Experts of a small language model.
Experts: 40 experts in each of 5 layers, 128 SwiGLU neurons an expert, 2 picks a token, a softmax router.
Training: a variant of SOAP for the experts, 500M tokens, 3812 steps.
Below are experts of layer 3 (counted from 0) of a mixture-of-experts language model. Rows are named router (the router's row for the expert), gate (a neuron's input weights, with its number), up (a neuron's input weights, with its number), down (a neuron's output weights, with its number) and show model dimensions 0-127. Each number is 200 + 20 x the weight over its row's rms, rounded and kept within 0 to 999.
Before each expert's rows: "raises" lists some tokens whose logits its average output raises strongly, later layers aside; "mostly gets" lists some tokens that are sent to it at least half of the time. This comes from a sample of Wikipedia text that the model never trained on.

# expert 13
raises: ".", ",", " and", " in", "'s", " he"
mostly gets: " U", " United", " States", " American", " New", " US"
router,226,224,197,199,169,210,194,191,161,209,239,190,205,202,180,207,203,205,196,219,170,199,162,179,196,196,195,182,210,176,157,197,189,198,183,201,243,167,198,209,221,215,173,179,234,192,176,188,220,198,195,196,201,189,200,214,203,207,190,201,234,223,212,212,174,208,213,215,173,189,175,178,228,226,201,212,191,206,212,199,158,207,209,218,220,174,175,211,222,172,230,208,180,206,183,203,206,193,217,222,206,232,213,175,233,194,224,206,191,198,183,154,223,172,203,204,171,204,194,184,172,216,163,204,247,158,219,176
gate9,221,203,206,174,139,190,205,201,199,168,220,173,203,181,167,209,192,192,211,238,202,197,177,188,164,161,183,197,187,196,162,191,186,202,221,173,222,182,230,186,198,172,212,213,187,185,200,193,200,190,156,179,200,170,189,210,206,163,175,219,226,210,169,234,199,232,222,179,197,196,189,194,187,222,188,181,187,194,191,191,205,237,212,194,203,186,175,205,182,204,212,187,215,183,199,196,257,219,186,217,194,159,231,221,194,232,188,215,216,217,200,196,200,178,197,219,237,235,214,184,216,186,193,195,204,199,211,219
up9,178,220,231,223,176,188,224,193,202,222,208,222,193,212,186,192,195,225,225,175,220,179,219,214,228,174,233,201,200,205,225,192,199,227,213,184,168,157,193,180,197,215,184,188,223,200,195,232,223,195,229,192,216,223,168,170,204,203,197,161,221,209,186,210,222,229,216,199,209,178,178,184,218,178,214,216,176,183,204,228,171,161,161,137,197,177,197,220,198,185,211,221,205,175,200,228,196,222,199,188,223,231,205,192,179,201,231,188,161,200,191,237,210,193,190,197,204,188,192,208,213,197,211,204,220,203,215,171
down9,185,200,182,180,170,209,180,221,213,186,219,216,251,198,177,192,211,207,151,192,206,185,207,197,186,180,200,191,223,212,192,207,219,185,211,189,203,212,216,200,208,187,191,191,213,216,197,188,230,204,187,212,219,212,179,190,206,188,208,198,234,255,215,215,173,181,184,197,214,208,206,203,216,226,175,167,195,220,174,225,217,237,212,176,201,223,179,201,153,201,191,175,155,201,246,212,185,177,206,208,229,234,226,205,196,236,226,184,210,224,193,172,195,212,187,195,234,189,217,203,233,212,198,246,210,218,220,218
gate10,223,193,196,194,170,189,179,201,191,220,190,219,181,189,190,212,171,214,182,205,197,210,174,197,165,191,216,207,208,202,176,235,180,198,202,227,199,183,193,200,208,169,177,197,192,180,175,175,162,206,199,179,238,194,231,214,194,205,211,226,221,205,173,203,195,210,203,222,188,153,177,147,217,206,192,169,186,224,155,202,187,210,217,172,178,219,195,209,198,148,201,225,212,168,202,207,214,200,226,207,234,184,207,186,242,204,218,192,175,224,189,179,221,157,208,184,208,222,184,201,214,175,189,209,206,240,182,192
up10,195,184,220,202,205,224,167,213,205,213,221,197,192,181,189,177,209,221,219,198,193,180,178,236,214,158,213,192,168,185,218,202,219,201,174,256,210,203,177,190,156,195,194,177,211,201,201,201,155,194,192,153,168,179,222,241,215,199,239,201,188,157,252,194,176,195,194,187,182,184,212,189,188,201,205,203,175,151,222,197,191,159,180,184,170,200,216,193,209,196,230,194,199,200,211,208,176,192,230,202,220,227,195,226,195,220,215,191,174,193,199,188,178,198,224,197,196,210,195,186,186,189,178,208,215,201,200,219
down10,205,198,214,227,198,191,170,207,196,210,205,199,196,162,211,211,195,157,230,195,224,200,221,211,177,194,178,201,198,227,187,146,205,212,232,182,218,236,185,192,238,195,202,216,219,195,147,157,205,196,200,187,202,195,234,200,186,172,238,212,238,211,183,182,185,202,178,197,232,189,188,201,206,201,225,161,188,183,215,215,193,210,199,206,187,196,240,188,183,206,184,223,210,199,207,203,191,138,193,183,234,211,209,189,242,225,201,221,225,239,212,190,188,195,202,207,205,193,198,174,192,182,170,203,210,192,184,198
gate11,182,197,175,160,186,197,170,220,238,216,191,198,212,203,231,212,216,203,201,167,180,184,168,163,218,214,226,202,207,186,218,195,225,186,193,201,169,187,186,162,204,209,214,168,185,172,165,201,190,204,222,189,229,196,170,203,225,213,235,218,229,222,216,227,231,187,224,210,174,192,133,195,192,175,210,191,219,207,220,193,202,183,209,179,183,165,180,221,193,219,215,192,209,197,171,204,213,170,196,195,237,200,204,190,214,217,195,200,198,224,197,218,197,179,207,192,220,177,202,230,197,184,173,206,183,202,172,238
up11,230,251,209,210,250,218,206,193,220,201,199,170,195,191,201,156,198,215,194,205,216,219,213,207,210,201,171,182,178,226,187,220,197,151,213,206,171,190,179,193,200,189,185,228,210,209,230,219,214,181,245,170,156,186,197,203,265,188,216,198,207,172,230,195,167,228,181,213,209,205,242,200,209,208,196,191,173,183,188,181,212,194,217,210,169,201,214,189,210,200,219,209,177,193,191,205,178,191,202,221,207,187,200,204,177,224,202,191,171,177,151,222,216,209,222,211,179,197,192,189,210,212,210,198,174,204,193,198
down11,223,207,217,180,178,187,181,221,157,195,182,183,190,198,212,212,204,231,230,175,190,211,207,205,201,238,200,190,224,194,238,206,185,217,226,213,155,206,191,185,242,215,228,251,193,178,154,206,199,179,181,180,211,204,207,219,208,176,199,182,205,182,194,206,237,199,211,187,213,204,200,197,208,220,211,230,204,146,209,192,202,192,239,185,192,164,194,197,224,195,179,216,179,189,193,175,240,180,190,192,178,212,188,219,209,207,174,236,234,202,195,203,222,210,176,203,167,202,200,204,191,218,207,207,224,225,165,188
gate12,216,194,182,166,218,175,202,203,201,220,226,204,138,193,214,196,224,201,216,215,192,186,212,207,201,190,207,158,205,176,194,215,204,191,203,209,183,163,228,165,203,207,186,188,211,193,208,204,191,202,170,241,212,210,213,191,235,173,220,182,222,226,240,219,213,219,194,191,212,210,188,213,203,175,171,199,191,186,175,230,136,199,243,175,196,179,214,194,204,174,219,194,194,170,182,216,189,180,161,180,167,187,201,213,233,209,213,206,209,220,205,175,214,182,200,179,188,165,221,193,190,209,184,216,218,174,194,183
up12,224,190,219,214,185,227,217,213,150,198,180,205,228,191,184,207,213,201,217,162,217,203,151,188,195,179,181,192,218,203,167,221,177,196,186,228,181,209,219,146,203,211,197,174,183,193,224,166,200,171,167,192,239,209,206,176,169,197,208,178,211,184,205,172,202,182,192,209,203,201,196,182,234,195,206,209,195,214,204,211,192,211,220,167,187,185,216,197,183,182,195,228,207,176,197,225,198,174,204,211,204,208,189,185,203,207,221,207,148,247,228,228,183,217,214,223,203,171,199,179,191,214,186,229,222,176,187,230
down12,220,198,227,172,196,186,198,204,183,196,190,180,232,231,186,224,196,150,227,178,247,199,192,198,192,204,186,244,218,208,207,196,236,192,221,207,195,206,200,200,231,187,195,218,177,182,183,199,185,207,203,163,218,238,188,187,196,186,203,159,242,187,187,214,204,196,232,177,214,155,221,188,179,201,211,190,172,192,197,229,201,201,219,205,194,210,205,226,210,186,155,195,194,200,212,220,181,202,203,197,228,169,217,197,174,201,183,162,220,233,198,241,192,227,181,207,202,202,215,218,177,219,218,187,212,245,192,192
gate13,222,198,192,206,214,242,230,205,207,201,185,192,234,189,174,235,195,195,165,188,192,191,201,209,221,196,226,198,195,206,233,195,212,254,204,192,166,180,181,195,197,223,147,223,205,175,215,204,209,197,205,212,167,183,188,187,162,184,199,175,242,243,201,218,175,213,208,207,190,209,197,201,191,204,166,204,158,223,191,208,197,181,208,184,204,186,177,216,217,206,185,202,205,205,178,189,182,229,175,197,186,218,251,184,208,197,209,226,196,220,202,227,204,182,184,241,201,194,178,187,222,173,210,231,229,206,169,219
up13,161,221,210,232,231,202,167,209,205,179,199,219,220,219,176,171,188,196,186,202,178,212,172,203,201,214,169,173,204,145,190,181,239,183,207,206,222,222,163,196,174,254,221,162,197,177,184,188,187,202,190,217,200,198,213,215,192,204,163,179,204,213,182,176,205,192,203,209,190,215,179,186,195,194,165,193,185,179,202,206,205,221,208,211,225,193,211,197,194,212,212,194,168,195,213,179,132,189,222,198,226,219,180,227,218,207,186,213,224,191,212,218,200,210,196,179,177,183,209,180,221,161,199,221,201,220,199,179
down13,191,172,216,194,201,230,215,184,201,182,185,186,203,161,261,210,190,170,159,186,156,216,210,163,208,172,155,193,194,212,189,186,204,160,202,229,180,169,244,194,236,193,202,172,206,208,203,225,227,206,205,184,198,195,198,208,212,186,149,215,170,226,180,205,221,220,196,198,211,207,204,215,201,241,199,209,226,229,230,181,208,208,197,225,207,201,213,196,210,205,206,239,182,200,183,203,204,192,197,202,201,179,217,218,198,212,184,174,232,192,189,215,185,186,211,209,199,198,182,209,192,188,228,157,220,191,220,193
gate14,200,201,263,238,178,219,193,216,231,217,241,213,202,182,160,179,201,191,193,195,193,217,212,196,209,200,190,185,213,177,205,210,181,244,174,192,199,191,192,187,214,211,193,152,219,182,198,211,194,184,199,153,174,183,190,213,184,222,178,202,196,194,188,172,188,189,212,197,220,153,219,155,213,219,217,186,214,215,242,187,196,196,206,237,213,191,164,183,189,203,203,161,239,185,216,178,199,217,221,235,208,189,205,159,230,201,197,213,207,203,210,198,185,175,194,190,202,200,206,171,205,198,212,200,203,177,226,205
up14,204,190,182,214,207,202,216,207,236,196,218,213,242,208,230,227,180,207,172,218,211,173,208,213,183,218,202,191,182,237,206,218,242,160,208,207,206,213,176,203,187,221,218,220,187,200,204,203,175,183,220,200,213,215,183,223,205,194,211,196,227,173,201,214,221,213,173,157,138,221,183,193,163,191,211,166,215,221,182,207,196,218,200,202,192,232,254,197,209,209,180,179,202,187,198,170,213,189,192,211,188,217,251,184,187,172,168,182,187,215,185,214,180,213,194,223,221,206,200,203,185,227,210,188,174,219,219,182
down14,182,192,188,209,163,244,193,198,218,245,189,208,199,179,177,229,189,209,197,207,206,190,203,211,198,170,177,200,187,206,173,204,182,196,233,191,208,219,202,195,185,148,197,194,214,190,208,211,191,200,182,182,191,192,211,197,170,227,206,209,201,199,196,156,207,202,207,180,201,221,180,236,210,190,211,210,188,192,230,160,215,211,156,190,210,169,156,209,177,181,210,204,165,217,235,235,185,236,211,194,183,181,159,226,167,186,213,203,165,193,190,199,188,211,226,201,221,196,242,214,219,199,217,218,205,203,214,162
gate15,220,218,207,185,160,227,194,211,191,204,222,236,157,189,214,210,205,227,190,219,204,201,171,189,182,203,196,233,166,230,197,202,206,180,163,178,215,188,170,206,221,189,226,185,216,193,186,213,193,182,198,203,179,178,189,184,163,212,175,240,224,232,192,203,223,205,218,200,199,191,192,169,204,204,215,200,232,203,216,172,201,203,223,205,213,234,166,164,180,185,192,189,226,189,178,184,208,243,178,207,246,207,199,213,227,183,211,209,220,185,171,213,217,192,176,213,226,212,191,160,192,211,161,202,212,189,205,171
up15,211,203,196,190,208,189,199,205,183,149,201,192,210,202,191,206,239,161,193,180,196,222,220,207,186,236,215,196,221,168,168,202,167,203,213,224,180,184,207,212,179,214,245,178,179,145,177,188,197,210,220,189,199,226,190,215,206,199,203,193,202,219,197,178,224,204,193,189,206,161,197,174,198,215,221,191,169,175,199,206,194,199,203,178,185,195,192,218,175,165,191,211,173,186,222,181,201,201,203,224,188,168,229,230,209,193,204,192,162,166,206,190,161,182,167,213,217,213,209,176,203,175,244,207,175,243,193,216
down15,187,200,203,201,199,180,208,198,183,203,217,209,223,196,238,172,211,190,211,207,235,177,225,208,182,194,186,179,212,181,215,174,207,272,201,192,212,192,184,172,203,209,228,210,161,187,188,176,227,211,217,157,199,205,181,182,155,188,191,201,183,167,232,213,194,236,205,202,169,207,198,210,256,193,188,179,168,191,212,184,207,206,208,189,223,189,179,228,207,201,217,210,193,176,207,197,191,176,228,188,205,207,167,208,211,181,251,208,227,160,180,208,178,197,192,212,200,165,180,179,199,203,196,203,196,187,228,200
gate16,182,215,215,202,228,220,195,184,187,207,183,205,194,222,191,216,211,229,177,206,209,190,161,210,225,222,200,219,191,202,183,198,200,206,199,195,216,272,178,162,193,213,172,216,184,218,188,181,212,182,172,194,212,203,224,175,218,184,210,192,209,188,183,201,190,196,174,215,199,189,199,199,172,236,194,219,197,202,215,140,171,228,221,234,192,190,209,160,186,204,191,189,201,148,202,205,195,186,197,237,207,177,214,179,170,219,205,192,221,246,197,192,221,197,224,176,197,208,187,195,180,225,166,208,209,193,156,197
up16,231,197,191,200,210,200,203,253,207,193,149,198,184,164,201,234,219,187,183,208,218,193,192,196,206,202,250,192,214,204,198,209,194,201,156,191,170,193,218,174,189,192,207,185,211,228,202,206,184,214,226,183,214,189,205,162,216,189,173,211,212,199,190,182,207,177,222,212,240,237,214,178,186,209,213,192,176,217,229,206,193,214,240,170,223,178,178,206,194,188,221,210,190,188,177,214,252,232,209,205,199,203,195,228,185,215,240,220,166,223,207,184,184,200,197,188,156,204,172,217,220,196,199,185,206,201,174,206
down16,194,186,216,179,197,213,207,211,229,218,163,170,218,231,236,203,181,191,201,156,199,176,181,179,191,176,181,180,189,190,158,229,205,194,211,199,182,200,187,181,230,199,177,187,189,187,163,193,208,200,222,207,202,180,202,225,228,206,167,199,189,226,198,193,227,235,190,201,191,204,206,194,202,188,203,212,205,171,220,181,190,203,209,211,194,193,146,165,162,219,219,198,212,215,172,187,213,155,192,188,205,238,193,220,189,180,215,175,146,184,180,210,189,193,220,168,195,234,202,181,182,175,220,214,216,189,202,175
gate17,207,233,180,203,162,188,201,216,188,207,225,219,184,199,191,182,194,232,207,193,176,236,189,204,180,181,195,208,223,195,169,193,177,177,204,193,211,208,209,217,209,184,148,223,256,225,186,205,209,214,233,220,184,190,194,205,231,221,191,182,207,172,232,194,199,182,195,208,215,220,201,189,242,204,203,180,167,130,203,205,170,204,175,204,213,153,183,187,215,202,227,226,191,226,189,211,197,204,183,159,204,251,191,200,229,188,212,188,179,191,194,203,203,200,197,201,201,197,214,198,197,189,213,217,211,166,190,210
up17,181,160,219,200,197,189,176,182,217,213,216,211,181,207,182,260,205,211,208,188,197,205,171,227,209,177,202,211,205,152,173,224,204,263,191,213,192,219,192,180,225,215,207,170,190,179,217,177,198,173,200,168,192,183,229,214,203,180,229,210,203,164,216,192,183,188,223,200,193,158,211,218,215,209,188,196,201,177,181,157,207,218,189,182,189,195,205,218,212,220,186,159,208,194,193,175,180,136,210,168,204,183,221,206,219,192,181,191,203,195,228,220,232,207,186,197,182,205,187,211,207,202,208,203,184,189,185,201
down17,214,191,208,209,212,237,176,229,184,221,201,215,210,206,181,207,190,189,189,198,215,177,209,183,183,232,164,198,202,218,207,198,206,176,181,175,206,156,208,204,220,207,212,203,189,201,201,185,209,177,188,199,221,194,222,230,212,173,171,232,198,200,209,244,197,193,207,192,207,226,222,202,179,233,153,188,198,213,228,224,206,155,234,223,187,224,234,174,187,178,215,201,204,175,197,186,206,205,177,209,201,208,208,201,221,192,185,161,170,207,227,167,221,226,234,204,218,218,216,167,196,165,207,195,198,166,164,170
gate18,187,232,175,145,188,174,193,227,160,194,222,184,212,203,208,178,217,215,197,196,218,175,193,179,202,207,181,197,218,245,192,157,203,154,215,202,211,156,204,183,200,191,196,194,186,182,172,189,189,210,211,241,229,191,183,229,212,204,208,202,232,213,245,199,219,198,153,182,216,185,175,188,222,205,190,177,195,193,193,232,163,195,195,198,217,180,181,206,189,177,192,244,192,188,191,227,199,213,209,181,198,170,206,219,201,214,200,201,203,226,208,170,211,186,200,175,182,177,212,188,174,190,177,208,212,214,229,213
up18,213,183,235,187,193,231,190,194,231,199,195,229,201,191,208,216,213,198,205,184,189,189,219,180,202,203,166,197,172,176,236,229,222,190,192,189,191,192,200,217,200,169,194,176,240,205,231,180,183,213,216,200,188,264,189,207,203,169,232,181,194,230,234,207,223,199,200,187,182,218,216,188,194,178,199,215,199,204,164,202,210,194,238,171,166,224,229,196,207,202,191,175,207,169,157,194,209,194,205,201,184,174,212,237,190,188,193,213,204,201,195,204,183,177,194,234,207,241,205,171,252,196,195,199,198,208,183,166
down18,193,223,213,196,217,208,184,218,238,175,208,227,203,210,178,213,197,186,225,180,208,171,225,202,183,181,223,206,171,169,232,207,215,210,220,188,180,191,181,204,186,210,202,172,221,242,160,217,200,191,238,186,194,205,173,220,238,207,175,212,191,198,229,194,200,174,218,193,202,206,198,184,150,181,225,227,225,225,226,202,181,153,222,187,189,191,179,202,190,178,203,174,173,197,209,201,220,212,225,205,208,208,243,204,194,198,184,197,207,214,218,194,216,186,184,198,249,206,189,168,189,213,190,177,152,182,203,175
gate19,224,218,198,236,177,176,200,238,194,223,172,204,184,225,204,189,167,211,210,221,181,199,178,174,172,187,168,143,175,217,207,210,193,204,203,196,175,162,177,216,209,172,191,184,173,195,195,202,210,198,194,216,172,229,214,181,202,177,181,206,186,225,192,207,170,240,165,193,214,217,217,230,217,227,197,207,194,236,205,178,212,200,212,211,219,185,200,242,236,219,230,206,186,217,203,173,200,184,208,236,192,190,198,210,202,173,184,199,191,214,184,170,237,178,177,177,193,211,230,191,194,183,219,169,207,209,188,211
up19,203,223,208,208,203,192,200,155,188,210,212,207,214,186,200,179,190,201,196,238,184,157,228,229,210,216,152,229,201,218,204,165,202,243,167,161,206,208,217,226,220,202,210,154,197,213,204,202,210,213,197,199,185,222,226,212,200,228,212,176,193,178,234,207,205,181,218,194,201,186,207,213,227,201,195,203,195,173,167,236,188,205,175,177,183,209,219,169,197,207,176,197,187,211,210,243,205,178,182,175,184,207,200,162,212,206,213,219,194,211,176,202,172,202,214,213,190,191,188,214,152,203,184,253,206,204,217,174
down19,205,212,193,219,179,172,218,239,207,198,184,199,216,194,200,192,199,209,234,159,185,172,215,191,165,181,195,186,223,222,218,204,194,189,169,177,181,187,196,213,207,228,193,209,192,189,194,239,231,210,247,221,229,174,208,221,227,206,207,166,190,191,218,187,214,210,211,196,194,209,183,179,223,201,194,167,200,162,174,161,198,205,189,191,180,192,199,206,235,212,212,167,201,215,191,223,160,173,213,196,186,228,206,195,205,179,178,184,220,197,217,217,175,181,183,214,203,197,199,208,227,183,192,226,194,246,244,246
gate20,219,214,160,228,228,167,173,217,183,174,183,166,211,200,203,214,184,173,196,190,193,178,223,171,214,159,203,229,196,177,193,198,210,188,190,203,224,194,211,205,205,177,226,169,190,205,196,233,247,206,197,240,215,194,197,204,187,212,195,209,192,222,181,200,188,233,194,210,181,200,216,223,221,197,174,213,219,225,196,234,192,194,163,214,209,202,192,227,203,204,211,194,188,217,160,195,218,158,213,208,189,243,203,173,221,224,188,190,215,186,215,185,224,248,223,204,154,211,214,184,194,179,186,229,218,197,215,213
up20,254,224,230,182,171,214,197,167,182,183,185,181,183,224,221,185,174,210,190,188,145,187,212,182,195,175,207,229,190,241,187,199,175,178,220,215,183,200,200,184,235,201,233,204,171,217,231,228,184,185,211,222,211,216,212,187,194,237,211,207,203,199,185,199,178,195,177,212,218,172,199,207,196,196,216,206,195,212,193,187,177,247,200,190,254,189,215,204,213,176,192,191,221,202,196,196,198,183,200,222,206,224,185,180,190,159,215,193,211,236,190,183,185,194,211,212,194,213,219,155,199,178,194,183,222,173,182,221
down20,190,172,215,179,199,198,172,211,218,235,198,247,218,248,212,188,199,209,179,207,196,164,237,205,193,206,198,232,213,188,202,196,183,188,211,218,179,195,205,201,176,174,183,196,207,237,217,209,195,170,224,206,224,188,181,147,166,188,203,191,190,216,208,225,178,169,193,179,184,186,181,221,216,194,219,221,180,176,243,180,196,194,229,203,239,180,180,219,190,231,205,228,226,213,233,173,174,208,220,194,197,199,225,182,208,189,203,197,205,176,207,208,191,210,172,215,204,202,152,168,206,186,192,191,221,209,222,192
gate21,169,207,168,199,218,201,209,208,220,210,227,212,274,210,195,191,180,211,205,211,199,186,206,222,231,189,223,173,215,194,220,209,225,207,150,193,253,221,179,194,208,191,175,202,229,156,200,199,194,180,180,210,203,208,227,184,205,204,179,202,190,160,218,208,202,238,222,183,209,168,168,207,193,172,190,184,221,182,199,198,169,228,208,204,182,176,203,231,176,188,210,211,200,182,210,219,172,248,226,223,227,180,199,217,200,202,181,208,209,199,205,179,224,195,194,188,178,186,211,183,177,202,217,220,196,182,187,204
up21,187,170,209,217,203,189,170,207,183,154,206,188,215,212,190,236,214,191,180,177,173,209,187,188,201,207,191,203,212,189,224,209,198,183,186,202,187,141,201,187,242,198,210,218,173,237,246,207,206,199,163,180,222,213,198,240,187,227,176,215,213,182,223,240,220,177,258,173,203,206,216,222,233,228,247,186,183,198,200,204,198,187,228,196,181,197,201,214,201,227,243,213,191,190,185,178,198,190,189,220,178,214,209,220,193,197,200,216,192,207,174,213,186,206,210,185,187,210,192,175,173,211,198,195,217,203,223,210
down21,202,198,210,221,187,212,218,175,191,185,184,227,205,223,236,178,208,188,207,202,198,180,200,229,223,208,229,186,226,194,207,198,201,213,203,193,194,182,179,217,213,192,223,167,231,200,206,200,221,189,189,184,192,218,214,190,229,186,209,186,198,230,244,202,204,187,222,206,197,202,193,217,231,210,220,221,210,174,175,217,181,219,222,205,166,206,206,193,178,218,239,252,212,179,197,167,165,241,224,203,214,232,219,192,185,159,191,195,181,191,132,188,219,183,178,195,182,177,178,168,210,188,224,195,201,174,204,222
gate22,169,205,190,171,194,209,211,205,188,188,228,219,211,196,195,186,208,193,198,199,188,184,224,196,190,204,190,198,184,203,246,187,215,184,211,170,221,149,187,239,212,212,192,200,225,199,183,227,182,172,228,217,171,237,198,204,179,193,218,240,223,211,231,202,197,176,184,206,163,179,169,216,189,224,174,183,235,200,200,194,192,199,192,214,239,197,194,220,249,203,202,222,221,183,151,210,217,193,202,166,209,187,217,192,191,210,214,209,195,226,225,196,196,168,187,176,170,206,194,158,181,179,204,192,224,191,193,162
up22,225,199,231,203,174,183,213,195,176,216,219,214,199,176,199,182,199,207,199,195,183,181,197,189,226,203,202,178,222,250,217,185,209,226,180,175,167,195,210,219,200,177,174,180,173,225,185,201,209,180,200,202,213,177,210,201,169,215,189,202,188,203,213,162,205,218,194,200,165,221,229,185,215,189,212,227,206,191,225,182,197,206,159,182,220,231,217,171,181,254,170,260,211,218,202,207,205,218,244,184,183,191,213,194,187,169,186,174,211,198,221,217,200,190,187,229,225,200,183,218,222,208,194,192,190,211,163,233
down22,180,220,230,195,205,223,181,219,206,220,219,213,219,161,181,207,201,206,199,196,178,216,182,170,179,228,198,192,242,244,211,200,177,216,200,215,186,186,179,204,212,224,179,226,214,203,195,207,213,215,206,208,227,186,211,198,178,173,190,213,162,208,223,187,227,204,221,228,211,191,232,208,251,188,203,199,218,220,169,193,185,200,193,216,208,242,192,189,174,228,163,192,182,206,200,234,191,173,196,182,198,210,168,191,178,222,176,183,246,201,208,217,185,198,214,239,205,171,220,205,246,209,201,228,210,177,180,209
gate23,204,198,180,179,160,201,178,231,210,216,180,246,224,181,180,225,194,202,205,205,172,222,204,174,198,184,182,205,171,199,198,180,211,186,220,189,180,174,183,181,227,225,163,196,203,201,174,164,224,198,238,241,214,172,197,214,165,166,221,174,223,202,166,200,152,219,189,228,219,202,222,191,178,213,216,220,192,221,192,179,175,230,170,210,174,188,205,208,192,217,234,211,223,207,188,196,203,211,206,183,214,189,217,197,222,190,210,208,177,228,188,202,202,210,226,219,195,177,185,188,197,203,178,243,185,187,223,205
up23,200,226,214,216,206,184,197,197,203,196,226,188,190,183,204,182,204,193,213,189,168,184,189,190,229,179,217,186,199,189,186,212,175,206,242,173,193,200,222,189,192,180,240,197,212,227,205,181,221,226,188,220,155,167,206,196,219,175,169,217,197,210,221,200,227,228,206,204,214,176,214,253,215,205,209,202,191,187,198,210,230,200,210,193,244,184,183,223,211,215,208,219,186,171,178,212,195,193,172,173,195,170,197,234,193,149,173,177,203,208,191,184,206,221,151,228,214,228,223,155,216,194,194,168,206,221,201,211
down23,231,167,209,218,196,173,215,216,203,208,247,207,215,175,203,215,225,219,178,197,193,185,173,216,203,186,197,228,198,179,219,186,235,218,186,174,200,233,200,201,209,183,210,209,205,198,198,205,196,172,206,185,246,197,232,218,180,207,209,202,234,193,218,196,236,195,236,213,179,166,205,200,196,225,178,176,193,202,252,228,182,209,185,219,219,217,200,188,235,241,183,186,183,235,206,217,193,179,230,213,203,224,183,219,216,179,214,195,215,199,204,176,247,210,234,194,200,206,194,227,209,237,190,195,179,207,218,223
gate24,186,188,197,208,168,200,156,208,232,213,220,189,188,178,177,182,225,204,160,199,197,171,219,197,174,188,174,214,200,209,205,184,168,214,187,174,179,199,199,215,177,208,207,200,218,190,190,186,207,218,205,192,192,184,202,209,201,200,193,192,203,187,188,180,178,235,181,239,160,190,208,248,190,223,187,200,183,193,199,214,170,207,166,232,182,199,220,161,220,238,213,217,232,208,188,177,241,159,195,191,162,221,225,188,181,188,214,172,177,203,195,173,185,189,214,205,209,231,203,202,214,220,179,218,190,168,173,230
up24,217,185,239,201,214,182,184,196,203,186,186,221,184,212,208,247,180,194,208,200,222,194,202,184,236,203,199,178,164,203,180,203,195,185,208,211,179,229,214,200,186,183,214,194,169,219,170,176,203,194,214,216,206,219,205,165,201,202,182,237,196,192,178,195,216,212,199,197,200,213,212,193,177,207,204,184,177,172,225,238,191,227,215,194,205,246,209,170,203,192,170,197,225,189,202,211,231,201,169,210,204,180,178,220,200,195,205,166,224,231,172,225,202,192,197,178,167,262,163,185,195,216,176,209,199,238,242,221
down24,207,212,218,175,175,185,157,217,237,205,192,205,180,185,164,213,174,197,160,213,206,187,211,206,223,185,168,196,208,192,167,211,235,176,232,211,185,199,226,198,210,215,187,186,204,169,204,220,195,216,216,223,232,225,209,202,192,249,205,170,181,217,178,191,193,194,189,179,182,216,210,214,192,192,195,228,221,237,193,162,187,187,187,201,225,154,186,202,195,240,207,203,191,204,203,216,191,160,168,230,162,196,172,206,186,177,190,187,218,158,206,184,207,184,201,170,208,196,199,195,191,220,184,195,186,171,174,195
gate25,197,207,213,226,206,201,206,213,209,233,214,187,204,200,195,191,234,210,215,154,207,199,224,235,186,173,204,238,213,214,179,200,204,200,193,205,241,189,180,223,202,204,239,169,241,178,199,197,206,210,214,171,227,173,186,208,214,179,207,220,204,206,205,159,181,209,186,219,184,202,218,184,217,211,205,212,208,179,190,188,192,212,191,205,222,210,241,196,219,171,187,248,220,186,241,206,196,244,230,156,222,175,213,199,187,189,207,170,205,219,199,187,213,167,195,232,168,192,222,189,198,217,182,185,215,165,195,176
up25,181,209,230,207,226,203,222,174,204,200,169,182,197,215,206,217,172,209,216,208,187,181,201,213,197,194,173,177,232,200,185,182,205,172,216,194,169,204,201,216,225,216,177,209,208,171,184,233,268,185,198,206,179,202,203,150,219,198,191,196,178,190,209,205,220,211,219,175,213,176,222,212,209,207,176,207,180,227,175,213,191,226,217,214,177,203,204,221,188,193,209,218,202,188,202,200,176,174,240,252,172,212,191,214,219,207,196,182,222,218,196,209,191,207,202,147,189,186,167,194,163,223,201,185,242,216,210,228
down25,201,200,180,194,205,221,219,192,221,202,188,238,204,192,210,172,163,212,219,244,210,204,204,185,185,216,228,178,195,140,245,190,184,207,197,177,208,191,208,221,187,203,212,166,228,241,194,219,157,192,201,206,240,195,242,222,207,198,207,205,180,220,194,220,193,193,206,220,177,180,198,188,160,194,184,178,216,223,177,186,181,189,196,207,213,187,205,206,195,200,232,195,173,194,190,235,238,195,189,216,217,208,206,225,177,217,210,180,192,206,216,183,195,207,204,173,197,158,180,174,162,205,228,192,236,185,219,203
gate26,223,198,180,264,163,191,230,170,198,209,217,189,220,202,187,188,218,211,205,221,210,223,216,183,218,228,221,212,246,220,237,171,187,165,195,190,194,245,223,225,208,190,195,178,219,232,226,193,232,191,192,184,207,195,209,213,179,226,179,192,208,199,202,199,192,213,195,210,199,185,178,208,173,182,174,209,229,200,188,204,199,235,252,194,219,194,193,243,202,178,201,194,204,165,197,209,220,168,182,183,183,227,224,182,208,218,198,225,182,184,198,172,225,205,206,213,204,206,193,193,190,183,212,189,212,219,213,163
up26,189,204,188,191,203,194,273,209,196,155,169,199,197,201,219,182,227,209,200,204,190,206,185,180,167,198,185,185,213,181,181,176,208,231,213,186,207,203,201,190,194,194,169,190,208,184,202,190,222,193,191,175,248,183,174,202,205,175,199,224,205,190,194,184,153,172,208,202,228,199,188,247,201,199,214,192,186,234,163,225,152,197,158,221,191,180,207,205,181,206,206,169,181,230,216,179,207,197,202,219,179,202,191,208,204,217,193,192,196,193,186,175,209,202,229,157,236,193,208,199,211,216,168,217,224,219,181,194
down26,181,199,177,200,201,162,163,208,192,180,153,242,202,221,187,195,208,203,187,200,214,208,205,211,209,233,182,198,188,203,217,172,227,178,200,219,226,204,210,197,226,213,219,221,225,179,213,184,195,197,228,202,179,210,207,186,207,209,177,184,181,170,188,205,248,201,200,236,202,224,208,208,213,227,223,198,210,180,195,193,186,171,171,193,198,218,209,211,201,185,207,194,192,167,194,245,177,188,188,171,205,183,221,168,208,227,220,177,208,224,167,196,189,184,196,189,239,179,155,200,197,187,137,207,226,190,171,200